python train.py --n_layer=12 --d_model=128 --d_shared_expert=0 --router_score="softmax" --head_dim=32 --norm_place="peri" --init_std_down=0.0057 --optimizer="adam_variant" --lr_mult_up=1.28 --decay_fraction=0.708 --final_lr_fraction=0.0
Below are experts of layer 5 (counted from 0) of a mixture-of-experts language model. Rows are named router (the router's row for the expert), gate (a neuron's input weights, with its number), up (a neuron's input weights, with its number), down (a neuron's output weights, with its number) and show model dimensions 0-127. Each number is 128 + 32 x the weight over its row's rms, rounded and kept within 0 to 255. Numbers have three digits each.
After each expert's rows: a language model's description of what the expert responds to. This comes from a sample of Wikipedia text that the model never trained on.

# expert 5
router:147179141128125180077118142146133113159185060079110146132154150172097065093102111154134132078184139144109136084179093155078069137155159123114129132064163143129094144110128178077142160171089111109114168101123124124161122119151155111121158126110140095117109210078131063083134157114114111110085181150126145093164130148112106165072143173083110136099143120175089070173097146127153129172081
gate1:100111110150112064115169172155124191166110130161094110144130122175120140129066086143155103098126100093147132125130100157200087139112142202162105101122141149083146092141070108090154162155096150114107090139144147103108188168134155168175075151144147183105133133072199157107086179072100110147105084132141138139061168122126162153171106134137106102134107157181139098127158111153093161194104
up1:120184093087143165106088123075151121136139085089125119090113104090145180121139129092079151130081114128107108142182087132104171130128104085074114089086128120147124176139141139205096115137121144155153144141147124149107058098116113041097089141169082120178081090110120075129170142101158131093074139100126133068101161129151101121085160121103136118117183148139053089124085134108126098050162
down1:094118121128130122063136098198126097088094052154137094165112154139139160153099123030185115113124110119163177172119112150108170078122142106146115147113088118154129103182123076162136104141151159093147143137164161146096143185181076192186122137083120082122205152188140103143126146140140135067152172101092134094158081104108131167107154120153111174088154164154125150148140113157136153122142
gate2:154108103103108061163154111176118135099088162105126109161143189155146167100032117145139096145105112171127138178140119175169150115136125216133100110127127109126239091099149103072149115153141080119163139137149122083089120113180135062117173115155157071119103097161105111113159151100143092125158143084148118126114158132129122119095116129148156212174135082144106173133101122149137122181108
up2:096178177145173075118122152122135213124181164099113110175133155148185170140055126113134172137128118150101104099154175178152093098144059095126112131080085198126145111127133108103132117149122091092127152153149126060120094116110149138161183104184203155126071064069142119120108102147102116116160162125141123133088131148151131131115173129134161151121140165173101090062117139149118087154153
down2:129156097094125226150135162090073096154100128140159063083135185174109140080124099181155099168087159173124108138180171181109199146138130151164140129122114157105087116080112142065120067152134166126147091089126109130151106101179113157133137122111135135053162114107111088126177095115154107146127117136109116154116148103161103080141126126135156188125100119167150170084138121126147149163215
Description: Phrase-initial words, name starts

# expert 8
router:114101153143139142108125161146169093153094096156211185078119126141106106165122128095166155129101108088089187173125097134100112117115154083133178165203153177106097096087114130126098154164039107097150190161125142149149141109118161156128139101110126164128128109133149115080121044143084093161161153143121108167147122136105095189107165131090131078112096137193172056153122102171123131112110
gate1:116133077085140103155100073106131173107113107083111105067143121139184157145113082156128136167150167146085139165163145136109155098132075139144165135082158071114141149127108154142177090166157156152142065172129073126124123136145166089182084138096172148139103139151081151149146129154206138126124117109106175147088120080151091128107089158155168115111119126105185080071109217080098163174138
up1:104085161130107135087102087143126178134104091174137169076099173132105181120119132131148123103194106138129159109092091135120123119166162106157173152120175110116129150141219113058188128138132166120101087111092157166174195135110122154097053126131153118178141205087127125094080162094131101149124161114142169145150156139093188102179159122129126144116114123080090185089120167118077112144111
down1:106102120145117134146120132136151093167132117139120116118133124102205089118158180155179138156115141126183171147132153107102098116063131040111114129101157137152117156182081177127121114118104148143102136182163135142152132192083139130144171069150117160098123168137042104082071104107179139172182115148174116119148144129126084112091110103085115063042079135104114100088120127151113149138191
gate2:155100130139098148094098112169120142103171060147164103105148092120114107104099132129121118141127175087108099154195129164099137165205164106161064120154168136143097135177106146156121148148138192103140147168195153154116118083169139121137126184154112074062172138111189113103097133178148088108137120148132120069095117083127129156184100153125186136074154115151145134157123053116111075179145
up2:143060169098194072152144141151171099125120126122082143178086146111122108173127116159110127156124100137145098145086144133179147122131141163094153137119092171100163183159112152118110171137174104149127152092113090142116109114138111102127091098100058192169122120163072050126051089101120105111110163133130113080139091134116125124099153117121144117101172141068143089120175220174150178131179
down2:105082149135103145074155168104166151151119093179088142137140118077145112134062148095118122114116167133118190152059106067091109163115128079152186105165169159112165052194095087124114124076146202110155184115151135098174104095177115157100118140103131128132174093165123119134147139116125156157212150124095090104101126080146106158109125105064086129111106114121156114163131092166124109110145
Description: Mid-name fragments, the

# expert 12
router:141135164150194128170091133183178091120113118150169120083093084159124116163117104159133127162127158112051156203054143159147139087143149141121181142162113146130137106113137120126053114190124090127162166168098158101087148157114113204148092120111087170127142138143111187107138078131094174186116165153127074187097124150168150193124139105127098146100107117170162135163113100146126159125108
gate1:105089112114156100135159123161085174166136120117099119132160127151116092116163086125111133110135158166074088096120141112109111138139133101057135094181134140067173131131138131165097134098080138128082053141187125112144088088106093077054062143135134128179115129055096085121119143063143184108126132148055195092108094093183129110114148125119157079102144162089097116126094150129076129098138
up1:159129142086213148190144141132127117115072121126141182100123164095148141081103116105063160123146091120135154092153166134164197114111166122090112116113127172198097154089094137153139122124112144130087194125171159101117198167176128108206134135113122128114132122152162141176151137130119138170103143161178101130113120125128154128107176168137087143167124124222136026153126105151140116105151
down1:112123121146098163105048188088094156178163169164164090099077147143067090140162142112085114116148086171091178117093114130100155123107101175174120119173126120118099121122161080129112034152111059092087101164167141129093066141106168150145061133124132160095170145128123131161174136162129105118115133116097155078083125095121100128127116164138132111091121049143144126144084103083098116156115
gate2:162081156128119133135139138121117131086151175092121132114100121113103085098173110128121165105167123141146132079106124141179152139136142051151156095142148146109169090116187082147084146177130106108096104165156109166120126080122152083142153115098124130123101181136173201191105135146119125066134107131134164111148083106212102087072044130140085123088162175199115130168158152116115108111204
up2:173152104127060155077114106113130138182114153159110116129080122108175110110113137127131127104129157047105129128136118203119199152117129099162091105176166180113112162158165134158131158190131153131162151152087130155093102107100119112177106128078128094112165118177192127128107124171133069168151127163172072158062117167137094105133101087084179108158127158107149090166129097123126163079066
down2:079122200134154146146074128111093144133168053107140120169128102128106141082110162106147125164094083084119083125184158091129108155080134101123081098105130103109097142151128084169095147103134120112084188101190091207078150134089112091088133092171139198111161127096084115106093148119165118153102153139101068119119120114140165139134097099165191124167140087096089136106082109143170130180149
Description: Articles after prepositions

# expert 7
router:073154119154133180139125160123096130139118109126219158086110166152102076114115101099198107156111124103057120138148134150111119180169095099139159168156103156145094111154127114091083161150033109127182110178127119163064160128128114207109127070118140125080089135123124136133138121151090085169111157094110133159117154140108126193134146106149098145092149122209153094164112077153144129088142
gate0:138142080149134117053160094142137136139104098065133142074063111129155118125150161131154142093134101150072104114148153152128101116127068144082138082149153177175113105172123185111139096099161137115063183150082133092137137141208120118140170153104134167113107098124136127134133163145167129134141071094104114135158076156128083125100087154176085184123151132172168145111100137044135112204076
up0:149151089098128106078141091105111158156099080127088121031094104128131114149119155102185104113172127148144105173176111109109018141116110107125128129119177139191115145175101128135141108127174174129137114142096193106099131180136131109106142155166147114136101104117152114125101120130176160152107060118111115154049110115123119124195082098165151073130163141138133191135089128176076107124069
down0:116164131123129128093133109133103111137140156099105101113121093057111133116166096107201111150156057166019151104202141132102119156177176118114084164112117151132171134130179198126151125131119092111093105107134152113112138131092111148098138155137124088177163088176113183150091107127065084122146116091062104094167123146065120115152153140098158114134132193150169151155096190158111129158130
gate1:117169118152125167136123105137147137096085089106119149183153154128216057079158170074140147150091113097122182095144088160142182155169071150152155172078115147127119094113118082082126105149116154153106212100067120100174136151100099175120134153160184155122150139171130084159164140109130093116101171078148160129062121142107085164136085156126100086112097121106112157130140084110096102129141
up1:167207128102092137107095120085085120102139104135137117092142170149104155117149183115169182105141069139116103127125140064150158120075131128155100113143174116209142110135194096144139114155164145126125131103176141072116140190090108143114120129113098044109148083165162134128213084180131121129106120177151107099097161112113085176165080123152124092107130067150141155128093091133132090076135
down1:139166187113195144148116130105093131160074116134151151174150052123081108159158129105099074110156166168130168105146140172186111151146091154071122105124109132145130105124108112208170180131106123112119152050134164124062109077127162134111140135111159135117135091116117117148060155076150097129158167086104203068153108136115095092170189143123182113136123097095120099088110117114148109117095
Description: Sentence ends, headings

# expert 11
router:113114146128175139097172164132144089149173111137171134062092139127145133134117127118152154096130085094128153115126121126110160171146176215147108169203165117146158099103146080082089099142120091171165190128088169097150149137127104090165106102075132212181103145094094155107140122135104165154044135088171111146136130142132171145090171196113111130104194132168138079115098127124146104136150
gate1:130134124175151211166116146073111118156113126192120134147160110083145110165170111119106125128140165147140160124094136150209123162101051086156095095104099126119132064086145056125146129190126118097190129118132175142067128122096084158129148118124118150154151152161112120158157115100095081129159169153115054108129152144157129132121141108167145083161189070145130158106128035134162126097118
up1:065084144169147180158094123050133147176154150163137138107117051120143153167161135076151130121095128132112166118134146139153136129093133076160134101104125107146137055093141071124166164140130094126130163076144184110084097115104117158138119167085119188135152119156090143171172121076116065115100188141120056123188150197103132089149157129122137100148183128121119193117167094155127129112114
down1:101148117108129171135088140135079131100111113117171079125104090099108149158111128130078139126112109187155108094139098139088096077104196133119179110140134132201165174130127194094184166141139121174070084115136105151076170123128123171124128091133128196096134084113163117081175131125109129100168072162113111099129151135121143102131122101146100142127128117130126106086180115146124212189022
gate2:082151139134103193150077098029104124108170079105148095124099113143057178138083099124105134095112150169133144095193133093103157096157118122153129129120134108116134146109095115133157139181132068164153122155134121133129106024208107100102116168113173135165162117164146135134069109118081150132152094111090127114182124178136151166128107124179134123167154173145191181080132121132140119134138
up2:146084098138169127138130155186152137185124168076076104138106134105167135123049045162106132108112105171112151125128149098140148138144138116028058097121127126131132093171158109191166089122142143155118127132135170185148112158191109161128113112089135145108142122093134139149138086157137154173115114154153133125148131135212180113120181127111086137085061134141129148173088071115108160143074
down2:135099106096093119172130127079212147124075140129046146082137095162127195115109134128142092150075094141193069120123132129095103194131103157173119110157111152142170156080150135108155048141154156134091124136141093117081138145099133133112181153126127145157140064131176134135109121124113143098103160170141078124141106111099056113099150188161152149155138151119050161113180109174148125100157
Description: Articles, name middles

# expert 13
router:066072126157210154130131214150159137134084171166118133098097131131145105156097109086138166121156115095147147160118125139119126137199134139133189102196178187125120152149178136072128172158112108121148174150084139116132139056103150205105134123093131180141115142106101121050117113124127143142163121105111159177126149080144106165099137122129127143096155162109184114111089089158126188149169
gate1:141134124150098146116125158153106121119155167095096138220164128160120160118128101126121123080083126115095150106131205139126190156143098114156176139073133090138168080091121155149154166115103152187120128232119146111164168129164118118127114129096094113095094175124169128087106134151125143096191096125027084164163052131171157143143086149132103124150100146113121071156116141149135141096087
up1:086090162077150107141132161166110129147113105173139086167127129144113142124086088109078151097160096085163163118141170102159143141231100136097148163091120135136077138144130127148126141057116102169098106169105146107131102099129115095161122102178167116168170096133199139127059177195180135139082092087143098143124143135135142167119108080116126126129142127102070198056130144163080134110155
down1:113168181201127129132166105109090141132162084144155141109112073112165093127092148110076093092101090168134152097150068179115166088120076168181119151161098102156139154077120134126102164126115119134103144144105123103173112115111128074132149153147124148052056117085106157093162106085146090131093113133186155150129104156146198080183123127124122129073073154166091138090147133125149126205124
gate2:098162113082123067150117069165088185115133111113161139083120122102159097124127158109075150150117097005059146167152143122096138177154082108117117167115056181136115147128125104151104120105167125088098180163160137112156114134147109113154137128122083158091106141133117190119115115154140143125097116156145129108124109152062122141162146151112057093082138155110063134106130106200065124118096
up2:089141163154095101080161154109111136161118119060057114108155175180171153144104120141117146147093153167201173095093188160149146151089155165114181155155144091110162142173083180095074128112082136144091109124143116173106078158135109136132120195074150157112114146093139131129033151129163152145141125150092130152138092123163150120120114107079132134082096098150075153177151171106101144142164
down2:120163073184104122082106123140136180118118091140112190126150073101125123059128118138164168100157088075077127165090130139135129102139057124074127091160107137119075085168156115086071097134153122082089151105176175143100062174070156152110156212155106110138178096148154131150102136138115155098103135196139103156133109115144142148106100073138103086152142110110121081119087083135114136123106
Description: Mid-word pieces, of/from

# expert 9
router:130129167167183202153134137118207161115091148178190132082102150159081108161104130077161117144110145080092097165158139089163133126138140169181091116136188164128064123132105088097084117140098140104132109179100127113135171086128099126143140077110121114100147123127139161077178148167090101160164096101092107094105153123125172168098088132105150171120211177161142142133130079142147120126186
gate0:086074109152069173129147134179105175120138061133126182155146162093134076136137117135158119102198128146113176127092118116099134115136165114099142098041165140175106112135140104064113136154107153127107133126166129123123128081121105186136166147105074138110112170152150091140100158138136173104143175062172132154118148139118140090141116144100157169178178128125060098137064120194064071129096
up0:121099080118197116105139149121120094152165098144135165102165179129144166123191091145107125094074105136130140146130135100205071108079103070123112115126149158084156108124091202125122100110097127164122154123155121114146124115136137130066123126099152109142122142122138155206087109114118137045134080141062146119136201090087104124108148108106107114061130135105105138038128184149113155163187
down0:122124140098121130126208092121126120113141138142123111101103069119121159104069106198087155080121160163119093144136137095127141181082117123137130102155175127148146122171118148143043073098130094079074086158215138133149125122127147123105152062068139115113099102164113086167118142128081182110074139151129147167129106110112114094117080194127116118133207121152102134091118117160148046098134
gate1:155062090140070134139120150100143108093137136127097136179123127113183116035112101107111113083142154168096141083161146109140094121121127112063137103102140072056138109119111131123153101170114132120155094136054043119100108134106156123062084122149139151081103146145129083115210139103131068158119056161108145145159134108115164128117098070117160095109163172109123159141162135124080102132083
up1:170124181150104068114133138090140089145125141093141068102116155068141159156124130129132105159101132088073175180114150066142104127117130137220119108096149142112158133113157159047140130147190032130107117160145128145080084093082134136156147146178120095117193097124137093120217106120088104109095154133129131171149163172123086122110102144164143115091067106133120105087105116151132099125110
down1:089100200094109102135123113115133117134081137085103149117168152168087131120144163142129124157116124116166109134153131100163170097135156080170138082113140096169151123178091130130143180127109154109113143180151100116134190137111160128091190083104164146152186116181125089140186072137125155130187123143103070089074135139143180052101123020175163111124125158109143162150189128137103111107135
Description: Clause-end words, infobox labels

# expert 0
router:185137188137144141093084162114177078173147074172139147095127144106150084113095156071166120150162091129132117104170090156138105143204146146112169074168146172067155182120127074079126165187097126125129165147107129087137054076111182092137163103123109153138126114100120125110107122127093136170168141089129117122114112118084130172128146136124202118133165147111171125151131097161136053179140
gate1:087138191173144099086094055088145115136136181104112177061170192146145147110100127148061177131122098109115055161132118108065115149151104104150116112100118135088187106124107167106098133155150101129098119159162133115148066127137135191155121162114191134121132076080129091158171092165121145122116190126138138120143112139200156103114126120096099126130102116096103139207116163178100106095145
up1:132102083180140059151142079103180138091118132133103168125164128148129161031126162136088192120036158084131112125123166136098204110113138189058156087100118070122161114105120164128157103092074146095103133183136108087127125125106155139106143142138171137136050135130134096128122097106117094132127158115078078128103119131104118151110125105159138139131125097184121073127156072138115107086161
down1:082187140124147127189152158079138104111114124118113140141102082117134045146113125112079093077196167140146135177165125093053160163162177146189105129132134092101150126143149178072134136116153164108140071058114077103120114129151144165138071160098143156107152137177121066145166083144143158145133098084141107195084158080159152109139137107145086114088139164111136167135151164089122126132150
gate2:074074115172173151131120127127151091137140202130113114129092147055140102098175120077098131113140172150130116096076118153131132083166144126139096088065130130134057136160075181144147077146163083125082107164155094107063151077132149172124140124157111115079101136137096125105119082196106154186152147101160168157155061122159132160126130117165151188139143165110143143141106088171155085111151
up2:131096140135078171120140118098082126123082107219126107165122076138105130196151062161095106090132137119117135139119101169090108174095086167156091164196139110058131094157053130142072084135126182120162138128113065102107132137147152081111134119113106111136111118146062170067141139120139168104142170154112178107157117148178127126187105126108126083116166102106070150133125169117165108154117
down2:156228126127155100096143094127162195150146133099135121116124156121120098135133227074173104139143080109083184060120071152132133092125093112104119187138123104099190163116130110117117171094168193118106146154126140145165109108093125132146143116119134087096149153075171127134112175113121131137109139200178081134068161172123159098114131151158157145121140108095109081103084123100121093073151
Description: Names and pronouns

# expert 4
router:119125144117175151132060139137115123140188075127176131158115125195079057146149147135151128128136131117115129124149156165191138161113076172106157123107096089152096172107109181157100118133110166131088161167112105101101168108138137186090119118103087102101182135084116155128086165122080044172114183087120148117127124106143149188141099058112168102126170142097147151184074099100150121179111
gate1:098109075137069100118134120140125168052164134128174120137110163072125105090102150129103070098117095173117116152101147119117123153079166157090142157124143078083171140092095152114146167108121115148147155116155179120092173056141104093163105191142122171091120152132180197087150220121134108147114162109144116139132121138135170085136150147118076196127154138190128090119200154161138149150108
up1:136120129090126168096175107134146123153130100102069144168097135176098160109068117179141125119123136088077165098098169238165131103154137141087118035096134171115139053118134191098098048143132130141093111148092105146129124171127146141118094089136133130184126112126064087121100085153153171150200127154134157088159127123151093123136145114095147142124113101113100152179125118098073129150136
down1:135082175132162082147124086140151136149113094104064138135094096136146056150057117137124132123134077110113125180068128134133180154136033140176147071130130087177138090134142101179081126084135128142101160176103104136058128124144115138067132110102143165173166102108172132137117130099191136124115182167136126132166113068166177105128109128125133104101201104068113161153128123140152090111146
gate2:129090106160146155128172156118116114203117171124179141136089103129099115136169030134152129099091150136073116132132124173175079147092123149175120086108170110061160106128072122082076111123155109167133100180127087165143174097154156170138139138078119063062113128143128157154101165161111080129172112149080158148156100155156142169154138139136157062160179127099163165105115106152155121148106
up2:180101118123163156131126083076174138127132150117086085104090157109094092157150087149093171204149142144127142110043164169142160152057090059143121090161098127093138117171145157100095120092151164153117110125113104173119147109115113141030104082126131179124125084132169068130155101081134122142099103172133100124125163091148097129161106116127106137122155139093153130084182172126181066101132
down2:201109117079108160076088078106130162133136087100151117142152119117200146118177136142124140112122084156178148113091087061142147161166216113081162141167124126139170059144116084083122174142109159120130139152110142154142143187107095137167130109129156138149138090111118157087159129122100099162105167129176071140119130131119101090132166148170121200202093111149085100140130184081146172119135
Description: Plural s, sentence starters

# expert 6
router:113124150079153141119160169075146130111176163160133170088116107139110082122100118125138073125139114132118094170167140133190151087092144188128121144211163128130149107098163093153125076157165110105069163105147104126157182110068145158156175169107089127146119048125147145094101145200099078139157090080150133166142110082078149135147151117088177115127156178184151162119098077130094139134127
gate1:136097097123127140095074133115090124211106101148104140144153154137097149116141138133154103130168136130132124091109094189112092121181124100105114164149088098192137143114135116053105171107131158116196197154145088105186135087145115082068146114174107173153161106122183132127116128122135133116124070148055146075138154124182158114125093115177175137141148122088155124119190116220078148135109
up1:076121134140126132177112130146178120180134109144172118183149061140138065159127148135077100121110074107162157151092081095145121111113117135105154165177100160142105134092063136082103169121129132103159136146130096209139152154116113141112142044158091115154159108107072125191113095139180131083165082146124105146092116173177161133114099093170125149133124091071166177124085185127109082134091
down1:086133095120119166162080146125116054156084096172127160103120118121194113105135139097144156158115167117164117111187050084139144144102124143088165114154159141128157109170124102108172184131116108116107062067164203119108224155127099138127139087100091165114176166158111102131075124107088155151148159114126106136103132085110143167140106116123091099109077117164110123158072131211143122109129
gate2:151173111136055100124060132108100118136105159153163136080136137131132124045116115113158144143132104176119041192156115149176119100091084115080193168129144105064112173097083166096130101147105134123099116087073171071139072114079086152141126111108114104118116110067147138097156163127197085091129144098115115118139076148123112145108155115158101126163136093133078124156186141126139148170136
up2:092083094089157133083142084080109077087119110115109130135133054162168121096115115178080142046114160135073119222126156114146140099100106140142137136059131134120126181115111123152141131128067126085126135149095181103157136091116158118098102093123120094108101113092124129105187160118115112131097072112115099163106082160099126145121172128111071062097157127083109143076104155114175141108204
down2:161139166136148110172088149109115127075124154129214099166145174089131088182126157135144076143099137101144110077128135142079127098155167116153068144150086128143179130067177119089112153147122135141133113130160097223096073112134131153098170167153088135155123093130202188116065090125097148107139160118136071120123116107134118165146124144136181134107089137124106183189091133159114142137060
Description: Table pipes, mid-word pieces

# expert 1
router:109100150180168149136193142099149139085145109101175168106132068116141087158123088101133130181116097124090103123091129136050109135117149107108146087073178100144068112066127093113121153151042067128079143148119115105070139085142163198164131045170144092133103149113111131088172169135080114153117124152127171129177140126165147109096140166101125158111164119182134129123137107148131175153137
gate0:113107140095123152157123206138081089150087151120146079143126112129099078099106103153163147070090191199133118224081089123163115139153168124110138149130166083136182139159169104112117127108117172132175151085115134097110182113134180090144134135106159145073140136111148144111113137129152101154186155187138156119171113116127144155170099097115091125191095197102173097147180080138108124136171
up0:096152078171087137168121153121195131121131167134136177091125176109155133127096158088163076140113201183129162079121142157120098175138190179112164166091158082096119186146150112120146100091145183104105139096108103177140142157115151096117098156109096120110119154202135101120100114167111193147119134119162136113143114139102175057097110141145130156169051144152165098165126094118099183154163
down0:082110106194185198136162104138110155176081106090116124131146102142090151098163156152141086054010135124121162148139140147179138142175107136135122202109164077139154153115179174052190127118095143107151105112114152132130131093121145132129113169119158137178148125116155139103136123151124060129123099115132083165120146138110121196146152139174173094112136145094180079167109150115128106137127
gate1:117154133088152128164086132211102137167074086191140141146115149099066101135101152140099139109153122165060171142144080152143197100131090114114153190163151113174141120084137059133123151164081118129075079064118091124135101106133086138124179167088125162166108148167166074156114141113121130124124156103111124158085145167193112169154138180177100104153176128111152132118163135085129126090130
up1:115124208122135153105139132153127107165178118169140119103120046074098140127149127053125104084063177124072158113092143161203131103089109107162092109100108078076126176173102126123137179121165153119154120178083122103103136197120160145096116184139149056124109128137139142119092132087173119118158126132097099140148141141212177131114086163106160090159136152128107105102128148131149085134092
down1:108102139126151122164139064107115179102153092185173090153105137124154114164106143091136128128148128130132120143101139107105045143115084151115112056156131131157118156149130059141153166083132123065108142148113060097112139071167109125130149068160146183148107085074083204118108140110137117157123140156134056182067112175158171156147115155135141105115160167050103099145139158151150157128171
Description: Commas, name endings, tables

# expert 14
router:144105161085139134126116163131194115127122130040092132075120126171102087114109146123156169159176108114141112172137106147194150146120104122141158161068082106125175149108097178161122120184178120129140189140131116106106185131176151200142104111100099155087169179096115103126159117112129111172127090083142116109118141110162164125112168103106094080062095121173093128084075080108170153125190
gate1:141173089097136112119183132107107157120126165121196119180053126089106125148138109108145169151103090105179154125135093093062154168091159163176155134156130144176115187165106143077172121080155125121098146137130148205027125155127112128122076080134178130154183135106173103134181154135189165132131160118159127094125171143060118117173159119101123139077150128125107142121152141118136136090144
up1:107118169117161138093181146146159159076084147096137092155138095111130141142166056122108229167122146174136134125053149119074093095080174151134150168130121118135200102141137066132121154034104103127117111182160076128090174101126126163124119160184143168094124100180146087106194116180123152121140148086145151159122131148146123101154121129131133135170155166121147151117120115126126080117178
down1:072142112124123134126172134127158123153168145157255175101115141131148109098130139138149181137133084084103104147115141088127188155128107086145153103150104161144105111102098136133143127162152092141116164136166110217128130129123050127076152113199108131083137141173134150143158129116107159129120081134131127101112143076162141136138133094126147095129122133092130183162158168112089159093068
gate2:151113148131085127140140181128129106125186114145132135101160128112127172172127162069047111100131142113180212097120106124132142118125105112092164149040098136153160107135122187113178133138151129104162136107069162139147115098125116107109128129119104076076148119168077089141233160198103104110142180115150087148110163143131144083145043105087113142119126133095145174150160135138119093110088
up2:130090138153137082117166186128111140111151075132072179153072098158126123099163093147102124125202093132114152116170057141133097110159136123084139114145101090165174117157126158098162133077113142063098132074124131134096181161176042114119147130142140160133151139136152117159178099081074144127136145148107075134116104144116082140127060092117098161143062115103074089155132150088160191135158
down2:130070122126130120139070090100093123166152140108127124160174178158127116162134199094126125118114091166142125172143183122119129185091146127071121208102107066152108169078156120089142128097127158115174137177126181118127110165103158091117116087133091118161095075132136107138115155117083082148143139063119155134120121132105200168151101154073156104152109118142128176131139095208067069128087
Description: Line breaks, headings

# expert 2
router:075190152096156157130162158122094093107130149105076131063109127152121128077095102079180141117132139083105104120164111113128130114179140136146163107117137170139078220120088139176119128186098142165095175121104094130121136124123151198126146083139164164103101201087141123086105129163117065164122162122089065146180147147117170166140103189124164162104152142189130124104156135151163165132156
gate0:177113181098144134113168045162121208114125074145121131220161137202073084112152130141111093114119143120107148114110148113137075112130113191099197086132156142095138135158145121110133111133127126149106089146093147123142116169125168045122142122131203112162093118149118113135154171078104135144146112129138191110134158086095123111095125100157139148123079173133195124071147133079093120166142
up0:182098098125091133140123161122059133154111123111108128084187101112195120121105152136144103134156199175153189077130097141107097153126094097119103161135166090160147120114142130103086142176142205127179188107120124205120121115160095083162141130137084122091096108090149095147134134139143121145105108117044091141188058062126149130124096108141116107072099166132120082131094124103136181096110
down0:137137111122080126102130132122131138123050072213159077117141114180188126109127128115063149127104123154148134130101102192130147124082060116128137133118073098137130066102159083167102103125124107141177124180152102110115145089127134181106141114123086128089169178080183144189127184130152117124165141157124139154121125143147107101215171168123136102077088110106148113180096137160163163105176
gate1:102105156144105128137144192107140106144152143119083144139169155081105062122151157147176177143082181180120096115180199086114094152115126106100161136196056194158103103114118103158103120154087137142159131121186101154129154168121144155135178155111146118118098109137108206105133122058143172212158135154066123126133133109088125112135103137136141069131120162160163155139106104130136090077088
up1:104095162129121127116167124068081051073130161131125140178183130151109155158130079149142232155180165099145080149104149128135108141132102094133121137154097169117092086149115151154105082173105120108085098144109116111093125063188124155099109172164158167126177119180122122128112149086161120179086152121110129141153146082180126165147156121186166058124129150137133143122156177185107134106097
down1:119169169063140138135167123117108157107122079120127141233130164145189146132186077100103119119135137101085164156179133099166181174155123174097106120083144119160102159088137149163132091078139098106108186120118202145069163171147168122139099148152130151150131134110126117133071182159114099099128079130161137075149126180084135116106102149111205159131131131141100108123099102120151111064160
Description: Adjective-forming suffixes